{
  "experts_per_token": 4,
  "balance_bias": false,
  "head_dim": 128,
  "norm_eps": 1e-05,
  "rope_fraction": 1.0,
  "init_std_qkv": 0.0334,
  "schedule": "wsd",
  "decay_shape": "exp",
  "final_lr_fraction": 0.0
}
Below are experts of layer 7 (counted from 0) of a mixture-of-experts language model. Rows are named up (a neuron's input weights, with its number), down (a neuron's output weights, with its number) and show model dimensions 96-191. Each number is 128 + 24 x the weight over its row's rms, rounded and kept within 0 to 255. Numbers have three digits each.
Before each expert's rows: a language model's description of what the expert responds to; "gets" lists some tokens that make up at least twice as much of what it gets as of all text. This comes from a sample of Wikipedia text that the model never trained on. Tokens count by the router's weight.

# expert 0
Description: Mid-word pieces, role nouns
gets: " ", "ation", " end", "et", "ence", "é"
up1:151161170145122109152107123085100174123139138108154162083154075154114149148162109154151176129134131081145130082148140158096143136119157129148127137115142145111119104139150135142097055130152127154126110124090119160158104155127106113150152110123114126097159095118081111138102128089132115117
down1:139110127117115138140132125155097147133158128149121156119128150126105135126144109167151136111114115113078082108155088101148139121134149098142114108126097117124153149145120152103140155093150120137104100104118113173132108181126110099094172154140121101147113097142125133113133162162091140091

# expert 37
Description: Function words in biography
gets: ",", " in", " to", " was", " at", " from"
up5:135124142131108142137130103132148143108155150120106114102141109158101109150142146152122084111121144129133138080148170108147164098153092134110113147120124121109125100147182108151107080131138089085142123143114098134166081128141104121175128115164137087133161129131124103117110107124120180166
down5:125084136093135116104119141113120159119140168141107102092138136106129096144159135167168107135133105138140143120096104152129190133142087137128157135131118162186097145145154140100122119125157106096111138140118134123117158118127132145136138119112115104118129138200165114136146153106157148164

# expert 28
Description: Infobox colons, prepositions
gets: ":", " to", " and", " of", " in", " or"
up0:105104098128130145129145121112148115116118093105103095158085118125093129138093151102129168135139188131127135140144094127150134125147116125120123162165206101114112184113179179122123136125151128139095166152105140152182115103157087116094096097093184146134119094161150134144121113099122150139
down0:080085129148110091125088168108129138143144135066168155148130123154154143099124144075171111118139124105161133101155150100154099105208156123140111149120125115167127129131132135145142151154126130128119122094165124130126113128149108082134137127121141137156141120134148164125127121141095119133

# expert 47
Description: Line breaks, quotes, punctuation
gets: "\n", " \"", "|", " ", "-", "=="
up5:159107134095095130109157108114099139121124130146126071098122142125117140131146113111070128127137135133145092125132095128194092146127139112080116127096184141098129120156168130144137138108136135155085118160111142139139174133116136117052135132177144103085090102121108201182152154112135137143
down5:101148109127085122103134118136142131148141124139134149142130116104119089133153114094108114148122171100059121135167126110117106123156129134131112189109126140148131113137112108114130141192143110153113092071123119111087143167140134115125151122112123139119142172134122107159076121120120145117

# expert 30
Description: Spaces, conjunctions, kinship nouns
gets: " ", "1", " and", ",", "n", " or"
up0:148150171119065120183136174131160143114161120119103134123097119122139141111103133110155134127175136130113134109113147165123116121139128118066169107152118101135106127086098120167144175138125109153101124121129152112143091156127146133130151155122167100135123151120109092129170090100130129136
down0:112117130091104176146116127117133203176097132144126083167097126106151135142135113172127152088130085116142132125107159139104112109089121130108106120131110152159132156135128138157167127136120088122115154097122120151137098140143130116148146079122139121128132149157095126114133111099106108127

# expert 3
Description: Section heading words
gets: "|", "-", "==", "=", "See", " •"
up0:151133178149162154145086119155176148137127119123123098140112130137165161172123140129128145121120115095124135140134092098117142144149153112088122111121119107149130135160149103107143131158086167145120127133149123147156165095124115155157160160179113128130134099146150104075159119157126115111
down0:093134120157111149111135145148129140106113153144142092136159137155150117125135134172127159090182111150140103126106142113093103123146121114156132155112131148113088136119156176114092106137122150114151106081112118144137095137138135095118112083104131137149096129118124112128107111117135135062

# expert 5
Description: Infobox dashes, word starts
gets: "-", "|", "leg", " Pol", "M", " Mon"
up0:148098142101120104124150120124172104132159140108153171144157126135156139102150133139127142095117154145147111127163112094140118144170093167140143136126110161126133106116101146129160139125135107123162123130093153144088078091091127091128149115169147114106131119137107111168140152130130170143
down0:123117110127157133121119107145151143078090114147148123139124119144142096088157074130118116143095135108082128156099146133115150085141133105144166152139145088139112130097137144144112109111128077135154140160099128147132107144183094131164177126106126129116118134143100134157133141119129113159

# expert 39
Description: Prepositions and verb endings
gets: " of", " on", " for", " in", "ing", " to"
up0:148123098102112146105150161173145128112140133121141118115092118144140130119124134098132177154161126093153141168158117144125113185068148141147105157149158087115064124133103165174170137119109102157151158134136115155148076122123114115128150104099141109148167109129130091118116141129138126126
down0:114131108129187155108144137136165108083131146107124092109104159170123118147128127064120097140143117162130128138131124151122124140106180157132106122148103162099134115167115063116143194162100131138174157101126142109123127124122132084142160129110111124125080129109128120096126104145138095140